From a checkpoint of a small mixture-of-experts model trained on Wikipedia.
Size: width 160, 27.6M parameters.
Experts: 64 experts in each of 10 layers, 112 squared ReLU neurons an expert, 4 picks a token.
Training: 762M tokens, 11634 steps.
Below are experts of layer 2 (counted from 0) of a mixture-of-experts language model. Rows are named router (the router's row for the expert), down (a neuron's output weights, with its number) and show model dimensions 0-159. Each number is 50 + 12 x the weight over its row's rms, rounded and kept within 0 to 99.
Before each expert's rows: "comes before" lists some tokens at least twice as common just after its tokens as in all text. This comes from a sample of Wikipedia text that the model never trained on. Tokens count by the router's weight.

# expert 16
comes before: ",", " (", " and", ":", "e", "on"
router:51 35 33 72 48 36 53 28 80 44 52 40 62 28 33 58 68 31 48 34 46 55 37 69 47 52 44 73 51 50 42 51 34 41 40 66 51 38 52 50 64 42 46 50 39 31 61 49 56 40 50 57 58 57 48 65 22 41 52 38 30 53 68 62 67 57 52 42 46 36 47 65 54 62 58 56 27 49 71 45 60 42 70 51 79 70 71 60 60 33 46 48 27 67 46 50 61 60 64 50 49 57 47 66 44 43 41 53 55 70 43 34 58 57 61 45 28 56 35 61 46 46 57 72 51 40 55 48 48 44 58 73 67 51 40 61 44 71 61 43 29 44 46 46 75 48 43 54 52 49 51 56 47 45 41 49 60 33 62 64
down2:27 58 46 37 61 92 47 49 51 36 60 47 68 40 32 53 42 37 39 54 47 49 35 33 53 49 41 57 46 17 70 51 70 65 40 69 65 55 44 28 45 30 61 48 42 41 49 59 30 50 34 44 39 47 46 63 62 56 54 51 38 35 41 80 57 53 54 43 43 51 38 53 53 52 42 49 65 35 50 66 40 59 51 43 37 56 36 40 81 49 36 45 52 67 29 33 35 29 53 60 54 65 70 51 48 48 28 66 55 61 50 48 43 54 66 61 47 54 51 64 58 42 52 56 47 56 46 80 64 58 60 43 44 57 67 81 55 50 66 46 61 61 51 52 53 63 40 42 40 42 46 60 45 38 57 48 45 39 39 40
down3:34 29 69 62 46 47 40 72 45 45 32 55 44 41 41 66 61 49 54 42 45 48 49 56 37 56 52 63 53 73 51 85 20 60 52 57 46 26 50 53 43 76 34 61 54 37 64 42 59 42 48 48 54 42 62 68 72 31 50 36 47 33 44 56 23 69 47 49 56 46 44 68 34 63 45 40 45 56 47 34 24 41 58 54 51 40 52 42 77 57 68 38 47 58 59 43 59 67 45 49 55 46 63 51 37 40 42 42 57 44 59 57 60 52 50 46 63 43 55 31 57 41 47 58 46 36 70 52 45 72 47 64 73 71 40 62 41 50 56 62 70 60 52 67 56 43 52 55 59 37 70 46 38 70 52 46 72 57 57 38
down4:39 53 34 44 24 60 33 50 53 39 31 49 45 67 44 66 49 49 47 56 57 41 46 66 54 48 57 38 44 35 58 56 38 39 44 58 60 30 43 57 32 41 34 60 46 47 67 51 48 53 66 49 50 55 53 48 43 63 46 40 51 57 47 60 51 49 62 41 60 43 62 59 53 55 56 48 66 42 53 31 51 49 40 50 34 25 81 42 44 63 40 43 54 56 39 33 44 55 54 32 27 48 37 59 42 34 51 58 44 43 41 51 46 51 53 66 32 82 71 51 32 64 36 54 55 56 47 30 47 21 40 44 61 43 52 56 45 65 32 48 57 56 31 39 52 86 22 64 87 62 63 44 37 42 67 56 51 66 34 53
down5:77 60 53 36 43 42 52 36 46 37 48 44 70 52 48 35 39 42 67 46 41 53 41 53 34 65 48 34 25 54 56 31 51 81 58 49 59 65 61 48 46 58 49 48 66 53 53 45 35 33 50 61 45 63 47 47 48 50 65 60 62 53 60 42 33 67 46 46 46 51 44 46 58 49 36 33 60 50 58 59 57 46 42 56 59 24 66 46 36 43 42 63 45 32 50 54 67 52 53 46 53 23 63 36 39 34 54 65 29 44 39 58 33 42 31 38 60 58 48 50 72 43 56 89 68 40 71 47 42 64 47 39 42 63 70 58 68 49 48 29 34 51 35 52 30 32 47 44 54 36 30 58 48 58 37 47 64 67 40 34
down6:53 42 46 60 38 60 46 52 58 58 21 68 52 51 54 53 57 42 49 50 65 64 50 55 52 63 37 59 25 56 52 38 58 68 47 54 35 73 68 28 72 46 36 55 36 49 42 59 47 49 55 54 64 65 56 49 39 60 56 35 53 61 50 89 52 59 28 34 52 66 34 44 39 48 44 49 26 49 50 57 64 59 46 72 53 40 59 52 66 76 40 52 52 36 59 65 55 34 49 49 66 30 51 47 58 38 25 63 39 53 37 51 64 35 55 53 45 68 49 53 31 38 52 39 47 47 57 51 54 60 53 48 59 31 45 32 40 44 60 62 57 33 62 32 44 55 14 62 65 42 57 32 35 67 31 59 43 41 52 43
down7:53 42 78 48 31 32 49 48 59 44 65 52 69 28 39 57 39 46 41 45 53 49 39 59 58 63 38 56 35 46 50 54 62 53 37 38 38 43 52 35 39 35 58 71 51 59 60 50 39 32 69 57 47 39 39 70 27 55 36 30 47 32 45 57 20 40 54 51 50 75 68 51 44 36 69 37 42 43 60 24 46 52 52 48 27 40 30 58 39 54 43 34 39 45 43 22 41 62 75 61 45 59 44 43 45 51 40 47 57 40 47 60 53 47 45 34 57 51 36 23 69 63 49 39 48 30 82 55 45 37 54 59 66 39 55 57 53 48 42 39 36 56 37 55 59 29 50 41 56 58 36 54 51 46 55 61 57 61 38 54
down8:59 33 72 56 52 53 60 44 45 55 78 32 48 51 48 43 56 34 50 36 56 46 42 60 26 46 55 62 43 40 59 42 39 54 51 49 61 51 59 39 66 50 74 49 57 39 66 46 79 46 50 77 43 56 68 38 50 58 58 44 53 52 46 33 51 69 71 31 33 54 49 29 53 48 39 47 78 60 45 59 49 43 16 51 49 37 41 50 62 53 58 63 64 42 40 59 42 40 43 67 32 27 83 60 27 51 62 52 54 54 39 49 45 46 39 60 52 34 46 41 48 33 47 46 41 44 42 61 78 57 65 47 46 54 76 47 48 47 35 27 66 61 43 49 45 41 67 48 34 61 66 40 50 35 62 57 45 46 43 59
down9:49 31 51 43 53 64 32 60 56 67 62 53 48 39 53 39 53 44 72 49 32 47 36 46 61 64 42 65 38 31 52 42 65 65 61 49 49 54 41 65 20 55 55 55 50 46 36 51 69 40 51 27 36 71 43 51 38 46 44 57 59 40 74 60 52 53 55 69 40 64 73 63 48 41 58 58 44 59 70 50 36 45 44 52 26 60 25 19 61 44 53 44 36 39 60 59 41 48 49 77 49 41 52 61 23 73 52 48 46 39 37 58 35 56 49 60 67 27 58 59 35 56 62 38 62 60 58 52 43 31 30 56 54 51 73 33 53 61 39 38 35 68 58 58 34 61 48 40 47 49 62 42 53 48 45 66 46 51 61 42
down10:53 53 67 22 61 55 52 42 55 54 47 41 54 59 64 42 52 60 65 49 62 49 25 27 44 67 48 48 48 73 57 42 54 48 52 24 69 48 51 56 61 30 29 60 58 55 50 40 61 54 55 44 70 42 45 45 52 46 51 75 62 55 47 36 67 54 36 39 58 21 64 63 60 36 39 45 41 38 75 53 47 52 52 68 59 67 23 52 40 42 46 70 63 56 34 67 54 38 38 42 62 45 71 72 53 42 57 57 65 46 46 46 49 49 61 38 58 35 51 42 46 42 43 26 52 27 46 45 26 37 34 44 57 46 34 82 40 38 34 42 48 59 57 40 53 54 49 37 55 63 51 69 46 50 33 58 35 66 58 59
down11:50 56 48 43 67 57 56 52 46 49 26 44 36 41 33 72 50 34 62 60 34 62 42 65 62 62 53 43 54 45 54 44 31 48 57 49 26 62 57 51 42 52 45 49 49 29 41 61 55 51 42 30 48 53 31 72 38 49 53 60 76 61 40 60 41 32 54 51 55 53 25 64 35 61 46 48 47 51 69 52 73 47 26 48 47 49 47 58 60 59 46 48 43 53 38 42 54 38 66 37 45 45 45 50 63 55 40 51 76 61 51 50 59 62 41 18 53 43 57 55 53 18 19 34 48 52 34 45 51 69 71 65 32 45 47 75 38 53 36 29 48 40 50 43 40 50 51 37 64 60 51 78 43 46 74 44 44 41 48 54
down12:64 57 26 39 54 74 73 52 39 44 55 45 45 28 41 41 33 48 54 60 65 56 64 56 52 58 47 31 53 51 64 27 60 40 52 46 42 59 33 45 59 56 58 50 59 52 48 42 44 59 49 44 49 33 61 50 38 48 41 47 37 73 59 49 65 63 90 59 41 81 55 31 70 48 37 30 75 67 48 44 54 56 37 42 52 64 53 52 58 71 35 21 47 59 21 42 55 28 47 39 42 49 50 60 54 45 54 63 62 48 48 48 51 46 68 53 57 36 53 65 56 34 40 55 69 54 47 40 35 39 56 64 57 52 52 60 57 54 51 51 50 47 43 64 34 60 66 30 26 53 30 59 38 35 49 60 47 37 55 71
down13:65 59 52 49 48 56 52 64 68 48 45 60 60 56 54 63 48 36 50 56 60 44 46 58 42 61 60 46 39 67 33 40 48 71 62 39 52 68 71 58 63 34 40 73 57 54 24 55 39 36 70 37 49 55 37 36 24 52 39 55 61 38 43 27 57 40 58 60 36 62 49 49 58 53 62 49 38 49 79 40 52 46 51 77 46 54 60 56 79 22 50 41 75 53 50 58 43 37 51 56 60 72 59 45 70 37 50 45 46 46 29 34 69 68 35 69 75 49 65 54 52 49 58 56 54 44 47 55 62 24 64 54 38 46 50 47 42 69 39 49 43 43 65 51 63 43 31 50 60 46 36 46 49 51 46 27 41 64 62 51
down14:42 63 49 50 62 39 87 52 53 65 36 49 35 36 49 58 65 35 61 56 22 59 63 50 50 50 52 51 40 46 27 40 64 58 50 36 48 29 59 46 57 65 68 38 51 74 47 50 63 40 59 49 56 49 35 36 47 42 58 58 63 56 24 53 39 45 56 53 61 47 32 42 45 74 68 77 40 42 60 46 36 46 43 36 67 50 54 49 40 66 48 61 49 43 50 45 50 51 43 28 44 38 65 40 49 53 44 38 30 33 44 61 32 35 36 82 47 39 50 44 58 41 52 46 58 54 59 53 42 78 40 30 76 60 75 43 55 50 50 33 62 54 61 50 57 40 38 36 52 59 49 57 70 54 52 46 37 59 28 59

# expert 22
comes before: ",", " |", ".", "–", ")", " ("
router:48 59 47 49 42 45 49 48 53 40 59 47 57 72 39 50 55 52 38 43 55 46 51 79 29 30 73 71 51 36 43 43 46 45 68 63 47 36 50 53 77 49 57 44 52 43 52 41 59 31 45 65 52 71 57 45 55 60 44 42 49 46 62 55 58 55 28 57 57 33 37 79 41 50 52 51 49 78 58 50 65 38 29 38 72 32 50 63 35 57 71 44 43 54 39 57 46 60 61 55 41 67 52 55 49 36 55 64 49 42 40 61 49 58 57 49 33 45 50 54 66 60 51 74 56 33 57 66 38 46 38 45 65 33 62 57 48 75 66 68 41 46 52 73 73 35 42 84 59 38 60 53 41 44 46 22 40 49 54 54
down0:42 55 61 56 47 65 41 63 39 61 54 68 61 56 39 36 35 69 50 59 49 39 47 44 38 62 50 44 46 54 38 66 22 52 69 63 57 51 88 62 64 74 41 55 39 35 46 51 69 39 52 35 44 56 44 36 49 55 37 42 49 61 53 49 52 21 55 34 40 38 41 64 41 53 48 67 59 44 54 65 23 66 57 57 51 47 31 46 65 53 81 67 58 32 59 49 33 43 35 49 39 67 46 35 44 61 62 47 49 44 63 39 49 40 53 72 49 55 49 36 24 50 32 36 51 55 38 50 52 56 60 59 26 30 62 52 60 46 59 55 39 70 43 54 39 39 61 39 58 55 37 43 52 63 44 58 23 57 37 43
down1:56 64 54 62 60 46 65 67 72 48 61 47 41 64 58 61 44 36 52 62 49 44 51 56 50 61 53 60 69 50 66 63 61 46 43 62 60 31 64 66 59 30 37 54 49 43 42 31 75 56 60 42 49 27 61 41 54 22 53 63 54 28 72 44 62 49 56 61 67 43 49 51 61 33 58 59 51 24 51 48 53 74 24 47 65 49 61 34 51 59 45 43 41 58 81 49 43 54 63 50 57 27 47 43 56 44 41 48 34 66 52 45 63 81 56 66 59 56 57 57 49 52 52 47 56 34 53 45 51 44 60 44 56 45 36 25 67 57 24 60 61 58 81 51 52 44 50 35 50 54 58 24 45 42 50 61 58 56 34 38
down2:30 42 31 49 51 49 31 64 47 64 55 46 43 45 35 45 45 55 47 57 61 34 51 39 63 35 38 54 42 53 63 48 19 45 47 52 46 57 52 61 61 39 44 45 81 59 47 47 41 47 52 34 24 43 45 47 70 56 44 50 46 47 36 37 44 24 46 36 42 67 37 64 38 65 58 42 51 30 67 57 62 54 38 69 44 49 21 45 51 61 30 45 53 61 28 56 63 59 53 41 64 52 47 58 43 66 48 32 51 66 43 76 50 32 56 67 40 28 61 40 86 46 38 54 35 31 38 37 48 49 46 36 47 68 58 28 52 67 38 53 44 28 41 57 45 57 51 55 64 40 47 59 46 39 36 58 48 59 32 40
down3:56 42 66 48 43 34 52 67 50 44 45 55 68 43 41 50 27 53 37 49 50 56 39 65 29 48 52 44 41 65 50 40 59 54 72 77 68 46 65 59 54 66 67 41 51 47 35 58 65 58 51 59 58 49 65 42 55 53 60 45 58 30 71 53 69 62 67 44 47 49 53 65 44 46 46 47 25 51 50 45 51 47 30 61 67 29 43 41 61 54 47 40 58 47 64 47 46 55 44 04 61 49 55 52 58 42 35 41 45 33 36 46 45 47 35 69 48 53 49 61 57 29 63 30 29 42 59 58 65 66 40 46 47 61 21 63 61 63 44 37 52 59 53 51 42 22 32 44 48 75 48 68 65 62 67 56 49 35 49 44
down4:50 52 64 29 58 40 66 56 70 56 64 45 61 48 40 72 37 58 49 55 38 36 38 53 53 42 60 47 59 53 35 47 57 59 33 66 41 47 64 57 19 56 58 38 30 62 35 39 37 29 42 71 46 31 37 65 60 53 41 65 41 50 46 45 32 69 43 40 66 56 62 64 59 52 54 35 58 58 52 74 67 63 51 67 55 36 46 45 36 47 51 44 50 36 43 35 47 49 57 19 35 76 48 40 58 62 45 38 53 43 41 52 40 53 36 46 50 38 40 34 55 30 35 34 48 34 39 29 35 48 40 57 42 65 61 59 56 46 29 42 57 55 36 52 47 49 37 55 66 41 31 43 56 66 57 62 69 39 75 43
down5:30 34 80 55 56 25 51 32 40 61 55 33 32 40 59 49 28 42 34 46 41 84 40 53 51 45 39 58 46 52 63 45 59 55 34 55 52 59 58 56 70 61 50 46 63 63 65 56 61 51 46 57 33 47 33 39 44 37 62 33 52 51 28 53 66 57 53 47 49 39 43 50 63 29 43 54 41 49 39 42 33 50 47 32 30 63 44 36 61 33 59 63 61 49 47 52 60 43 62 57 48 28 52 57 46 32 38 67 39 59 43 50 40 45 49 55 27 35 37 64 56 60 39 62 20 29 28 58 60 57 40 50 39 47 54 56 47 69 50 52 61 57 64 42 66 37 66 58 65 53 37 68 39 44 20 43 59 53 57 54
down6:63 75 58 51 53 53 63 46 60 52 48 57 27 48 83 37 60 37 36 50 56 40 49 39 42 68 59 42 68 48 60 67 67 65 47 30 57 45 54 55 36 42 31 56 55 61 51 63 51 71 49 42 86 72 57 46 33 70 44 48 56 78 42 28 45 66 29 67 32 55 61 52 33 47 32 46 52 42 49 44 82 49 57 75 53 53 42 53 44 27 52 32 50 40 31 43 54 46 50 46 51 70 57 65 61 49 39 49 64 54 65 71 50 43 53 54 61 50 52 64 40 41 65 45 59 59 55 52 42 67 31 52 45 44 65 72 54 43 62 58 37 60 69 61 55 54 56 65 44 52 45 43 53 36 45 48 58 39 58 43
down7:48 56 50 57 47 50 51 66 56 41 37 56 55 37 43 57 37 56 56 29 29 41 32 47 45 57 40 72 55 52 54 69 46 53 51 35 52 48 67 44 59 42 64 64 62 55 54 62 47 27 65 53 43 42 34 35 60 57 31 47 46 50 64 60 47 57 64 50 45 50 70 57 49 45 38 48 60 74 48 59 62 47 45 69 42 52 51 65 55 46 64 63 59 70 51 60 60 27 36 48 50 56 57 59 26 42 37 77 72 71 40 51 53 52 37 45 27 37 37 46 42 38 32 25 48 70 39 59 42 30 50 38 63 40 48 35 30 56 50 34 63 49 44 47 54 76 18 65 17 32 59 60 57 49 57 49 47 35 50 57
down8:42 57 32 28 47 35 71 50 37 72 44 52 54 64 51 46 56 78 45 60 51 79 63 45 60 38 50 40 65 76 52 49 74 38 65 47 38 63 68 60 49 52 27 35 36 42 29 52 48 42 48 42 37 33 51 55 44 59 48 46 48 40 74 66 45 40 67 56 52 38 26 57 45 44 57 48 53 49 60 49 49 43 30 47 81 61 70 35 46 63 57 38 55 52 55 32 40 38 36 28 61 59 68 47 51 57 54 66 59 56 49 48 44 54 40 34 50 79 64 73 48 40 42 57 60 54 41 41 38 54 65 43 47 51 44 52 57 33 60 31 45 70 62 47 47 41 60 39 58 55 51 51 50 22 48 61 41 67 53 60
down9:47 54 53 49 61 60 52 52 54 38 37 39 33 34 40 43 50 44 59 44 46 30 54 67 44 55 35 64 51 48 66 45 32 48 43 56 40 43 40 64 47 32 56 55 57 52 46 35 34 50 70 71 57 63 15 53 60 53 67 60 62 70 31 57 49 64 44 43 29 62 64 62 38 54 37 58 49 64 59 39 74 48 34 55 44 55 26 63 46 44 53 38 49 32 37 48 55 56 51 45 63 50 46 39 50 45 62 30 35 55 67 73 44 38 45 54 36 33 45 39 60 38 48 48 35 46 59 49 48 31 67 25 46 69 54 41 65 47 46 58 18 32 61 55 60 81 51 39 30 51 24 46 60 52 48 52 72 63 44 53
down10:51 44 33 47 47 56 50 40 49 44 51 50 51 57 53 38 49 50 49 40 47 27 43 62 35 43 54 34 49 35 85 45 58 40 45 33 51 67 33 64 59 48 45 47 54 49 46 70 36 50 53 39 32 39 51 38 42 39 50 29 27 50 51 57 36 48 36 70 54 28 20 48 53 50 32 53 35 62 39 44 45 68 69 62 58 46 52 52 61 69 68 40 55 68 46 43 55 45 54 28 66 51 53 50 63 15 39 62 62 50 59 59 40 51 59 56 34 40 48 31 64 44 45 58 37 64 46 32 42 64 62 57 57 44 24 74 54 44 64 57 43 76 31 58 51 52 44 35 32 48 70 50 61 43 42 60 59 58 22 51
down11:56 39 25 45 65 66 54 50 56 59 52 51 31 23 44 51 54 24 35 54 39 70 67 44 49 43 81 51 51 63 37 38 61 54 41 40 32 47 44 42 38 58 64 49 46 42 55 49 45 43 35 42 67 43 48 65 26 34 45 56 52 53 54 28 41 71 58 41 46 47 55 37 53 53 50 60 42 31 62 46 54 58 36 43 44 50 51 67 49 51 39 70 59 61 17 52 56 64 28 50 36 71 51 58 58 38 48 60 54 45 51 50 57 50 49 49 52 59 36 52 78 24 42 35 39 56 70 53 68 44 77 71 44 63 49 25 57 45 49 42 51 49 59 44 43 63 51 29 55 50 45 49 45 62 84 53 65 40 55 41
down12:35 58 41 52 41 33 47 69 45 49 59 49 53 41 41 65 46 46 56 57 20 62 65 54 47 44 58 19 43 58 68 35 48 39 31 31 28 60 50 50 21 54 30 37 30 49 36 50 44 50 71 36 59 50 68 48 51 48 50 56 48 36 48 50 55 42 33 53 46 45 45 58 72 49 56 44 50 30 43 52 65 56 51 54 36 44 47 72 51 48 53 43 64 44 31 42 59 61 64 45 54 46 60 40 51 60 63 51 57 52 52 32 52 54 59 26 56 38 40 67 44 44 45 36 41 57 37 38 70 24 44 59 47 36 64 34 29 31 43 48 23 42 75 62 44 63 45 48 52 59 75 53 48 67 46 60 57 42 77 28

# expert 54
comes before: " |", ")", "%", ".", "°", "–"
router:33 48 52 68 55 47 50 31 52 53 57 36 58 37 57 59 51 40 54 24 19 58 58 66 29 30 81 58 67 40 51 25 67 40 60 51 37 29 54 67 71 57 64 42 14 38 46 35 48 50 54 64 76 60 54 33 57 52 48 52 48 43 67 62 53 44 37 82 41 52 41 51 53 52 53 64 48 60 50 64 64 42 41 42 49 54 46 67 54 40 70 50 36 44 28 47 66 54 66 52 53 71 42 47 41 64 50 47 30 35 66 56 57 51 62 51 47 49 44 66 42 65 57 49 44 30 48 59 27 28 43 42 60 56 34 61 57 47 46 59 46 45 45 49 63 43 48 75 50 61 43 46 53 47 51 55 65 47 53 43
down0:67 58 48 50 38 33 48 54 34 60 64 61 76 36 51 53 50 65 61 38 50 66 49 36 46 53 45 33 45 40 62 39 57 50 55 31 49 40 61 45 67 52 26 46 39 62 57 29 57 38 50 54 15 61 50 36 38 41 35 46 53 41 42 79 49 59 53 66 67 53 52 25 60 49 50 73 40 45 62 54 49 73 53 53 70 67 49 40 54 71 48 59 63 38 39 54 43 40 33 44 26 55 61 27 54 64 47 47 61 51 73 51 65 30 40 65 52 60 34 22 59 54 53 43 40 57 40 38 54 68 65 61 41 61 42 36 64 59 53 63 51 65 47 46 34 50 60 32 59 37 48 56 59 61 51 56 48 53 23 51
down1:49 63 35 52 68 64 34 48 53 49 62 47 46 43 60 55 55 50 33 41 48 69 48 58 33 78 41 54 50 20 56 44 49 52 33 41 52 46 65 31 45 41 58 55 44 24 56 48 42 53 44 37 42 53 53 48 52 50 46 40 51 33 38 54 70 27 47 35 32 52 42 57 61 55 42 46 69 65 53 16 31 47 48 54 40 56 34 43 41 47 58 21 51 37 50 42 61 46 57 60 21 52 29 50 67 56 40 63 46 61 54 44 56 46 72 54 63 54 44 71 57 45 61 39 78 56 43 70 56 72 46 58 47 47 56 59 50 43 04 39 55 42 51 57 49 34 58 47 46 56 50 51 44 50 25 35 42 44 59 67
down2:44 61 67 60 57 77 60 45 38 33 58 63 59 45 55 49 58 60 49 62 55 26 55 51 49 44 50 56 28 59 31 40 61 38 37 61 56 47 60 40 59 48 43 45 45 49 58 53 45 63 44 72 66 49 59 63 39 61 61 62 25 42 51 55 43 73 30 40 52 59 34 60 49 38 41 42 69 47 55 64 51 63 54 50 34 36 40 60 43 29 40 72 61 81 49 34 63 30 49 44 50 10 68 45 46 31 53 46 54 50 45 26 44 56 70 51 72 45 62 55 44 50 51 49 49 40 53 31 58 44 38 37 36 37 46 57 65 70 57 65 26 39 48 44 49 42 50 44 43 41 40 38 68 60 54 58 54 51 33 78
down3:57 51 48 45 56 61 57 49 66 31 48 44 75 43 49 65 45 48 37 72 64 47 67 50 40 50 40 57 24 46 44 21 60 41 68 70 38 58 42 65 54 20 45 46 41 36 58 70 40 68 55 41 60 57 41 43 60 37 66 49 46 57 40 66 68 67 32 40 52 51 66 65 56 41 51 26 67 63 31 30 50 62 47 20 50 47 42 55 53 27 49 56 58 45 69 40 57 44 23 44 51 34 46 36 37 47 40 37 64 49 31 59 60 32 43 73 56 47 49 49 41 64 42 62 59 55 49 56 42 26 39 47 61 68 57 31 51 67 50 37 51 53 35 57 51 63 50 63 50 26 48 62 50 45 62 45 53 55 43 43
down4:36 27 52 41 42 65 69 61 62 48 40 42 44 59 60 42 53 21 30 51 52 47 26 48 51 49 55 42 52 38 55 51 54 58 43 40 58 67 66 78 62 45 40 69 45 57 61 59 48 52 28 46 44 42 39 74 58 24 75 57 38 65 40 41 33 68 58 54 55 73 42 53 32 44 36 66 58 63 38 43 66 37 63 54 46 47 44 29 43 47 29 66 53 60 35 56 48 60 70 62 49 37 61 62 43 54 68 44 66 63 52 49 50 56 45 18 43 39 60 38 44 45 72 40 49 58 52 46 63 41 48 51 59 39 29 62 49 64 40 55 28 47 37 67 23 48 56 51 57 50 38 62 60 46 31 62 56 45 47 51
down5:49 43 48 47 65 47 43 35 52 33 39 54 58 55 46 42 49 42 27 62 66 55 35 45 37 55 42 61 66 64 65 52 69 75 45 49 57 27 57 42 56 62 71 33 54 46 52 47 63 40 34 42 43 43 50 27 55 49 60 48 64 44 29 30 60 57 52 62 63 27 43 36 28 40 44 75 32 83 53 46 48 50 47 63 43 42 53 40 41 47 83 58 61 40 54 39 52 58 58 39 57 42 71 66 55 44 66 42 44 75 57 48 35 46 56 40 16 59 59 20 54 47 59 54 70 59 48 43 44 24 58 65 63 57 41 69 49 51 41 65 42 52 52 62 51 58 58 49 54 40 62 37 64 33 45 47 45 55 48 49
down6:65 55 58 19 50 78 58 59 58 41 41 39 57 59 58 34 62 26 41 52 46 50 38 40 50 78 38 70 39 51 43 51 40 38 57 53 58 57 28 38 62 51 53 43 67 40 41 34 61 51 49 25 41 49 40 66 53 47 47 66 38 49 39 49 52 62 61 50 38 52 58 63 59 51 66 40 55 49 73 64 62 64 66 61 62 36 33 36 34 35 44 49 41 36 33 55 45 51 43 38 50 35 55 42 36 46 51 50 14 44 52 31 63 69 43 50 78 57 58 38 48 45 55 63 20 56 57 59 41 49 48 61 72 22 58 61 56 35 51 49 47 41 56 58 46 54 51 45 57 55 60 33 71 44 76 39 56 52 58 43
down7:29 54 34 46 46 53 43 68 39 58 47 30 43 70 35 48 45 53 59 57 29 68 55 63 38 63 54 43 42 55 56 52 65 52 52 60 38 44 48 56 73 63 67 36 56 56 68 78 43 65 86 44 48 59 36 32 57 49 47 41 49 52 90 59 51 66 45 56 53 47 32 46 38 51 47 27 39 33 38 49 56 46 64 65 46 40 49 49 52 57 46 44 35 70 39 56 51 25 49 53 66 47 30 58 59 36 57 38 48 56 47 77 69 70 50 36 54 55 45 71 51 57 30 53 37 46 65 45 36 60 40 56 42 43 38 61 60 35 45 48 72 53 52 39 31 44 32 54 47 32 57 44 43 40 60 44 33 62 50 43
down8:33 40 58 53 51 39 46 44 41 31 46 34 70 51 42 39 42 51 42 53 63 48 61 36 30 74 63 57 53 58 36 47 42 41 54 66 43 48 64 70 53 52 50 67 49 47 36 54 48 48 30 65 33 46 40 48 42 78 52 50 58 74 56 41 46 38 57 36 42 52 36 69 36 25 37 44 70 77 49 54 40 41 47 59 56 47 52 45 58 59 68 58 54 27 38 60 20 42 65 56 37 51 59 54 57 59 55 49 56 52 31 58 57 55 47 85 39 48 53 49 34 51 39 36 51 48 64 42 63 54 60 65 56 32 46 49 55 54 62 77 29 65 19 58 71 57 43 35 57 47 52 43 47 20 43 61 46 57 44 53
down9:48 46 55 53 37 49 53 48 44 54 50 56 53 46 29 65 34 72 55 50 56 39 45 51 43 44 31 52 60 56 64 72 74 48 66 40 48 55 67 30 51 52 54 46 51 67 45 47 80 49 52 57 55 51 63 48 30 44 34 62 27 55 30 47 43 15 45 59 41 49 62 44 47 54 19 63 69 66 25 35 63 58 37 57 52 51 47 66 63 63 46 48 67 66 43 47 58 35 61 58 36 33 51 39 51 71 21 54 40 43 46 56 30 47 51 38 50 41 39 61 66 41 71 51 61 76 51 43 49 56 45 48 37 48 45 62 44 54 59 33 61 51 36 63 53 67 79 42 70 52 36 53 32 50 48 67 62 51 45 49
down10:69 46 55 47 48 45 60 57 37 49 25 52 29 55 59 60 62 50 65 45 45 52 25 50 44 61 41 27 28 48 48 57 49 42 44 58 44 64 70 40 62 38 49 42 60 51 54 29 48 35 33 57 46 47 42 35 43 49 62 58 39 46 43 53 50 39 47 36 66 55 55 16 42 77 69 46 43 49 63 26 31 53 49 32 73 59 43 43 51 54 57 45 54 34 31 56 52 43 62 64 53 31 57 50 23 57 56 47 44 51 46 73 29 73 30 54 47 61 45 42 65 56 42 47 59 42 68 62 50 42 46 63 68 50 53 37 46 41 60 45 68 48 59 45 52 68 55 51 22 24 65 63 57 40 53 60 59 57 24 46
down11:38 52 60 41 37 55 63 35 55 54 47 44 66 54 35 32 64 61 39 81 59 47 26 59 56 32 51 71 49 49 71 42 40 40 63 47 62 61 56 45 44 21 62 53 50 64 75 39 44 52 61 65 26 76 62 61 48 40 36 45 49 65 51 42 61 54 60 38 61 42 49 68 62 27 48 41 33 54 43 62 53 43 46 54 54 68 26 59 64 40 64 51 53 51 74 42 45 53 42 58 44 48 51 38 53 36 51 40 59 48 47 66 46 54 53 62 56 48 31 47 50 71 57 39 80 51 76 43 55 73 62 57 73 34 52 49 57 58 44 61 52 46 41 50 61 52 47 46 50 52 55 43 42 39 65 45 39 65 49 13
down12:27 45 39 68 64 63 57 34 53 40 53 59 43 47 61 16 57 53 38 44 68 41 45 43 50 55 34 61 53 58 77 39 70 51 54 32 42 46 59 44 39 47 48 73 64 65 37 68 28 45 41 53 29 51 62 52 41 62 52 53 55 63 51 66 36 36 48 45 60 53 64 36 49 74 22 47 42 57 32 45 26 39 40 37 50 51 36 49 30 53 61 61 52 58 61 50 33 51 56 50 53 46 59 49 43 45 39 40 68 45 42 56 51 48 48 68 46 75 54 21 34 64 71 57 53 49 55 39 61 44 61 56 44 27 71 51 60 60 75 49 68 63 48 45 40 39 45 51 48 48 49 72 78 50 65 44 59 54 49 60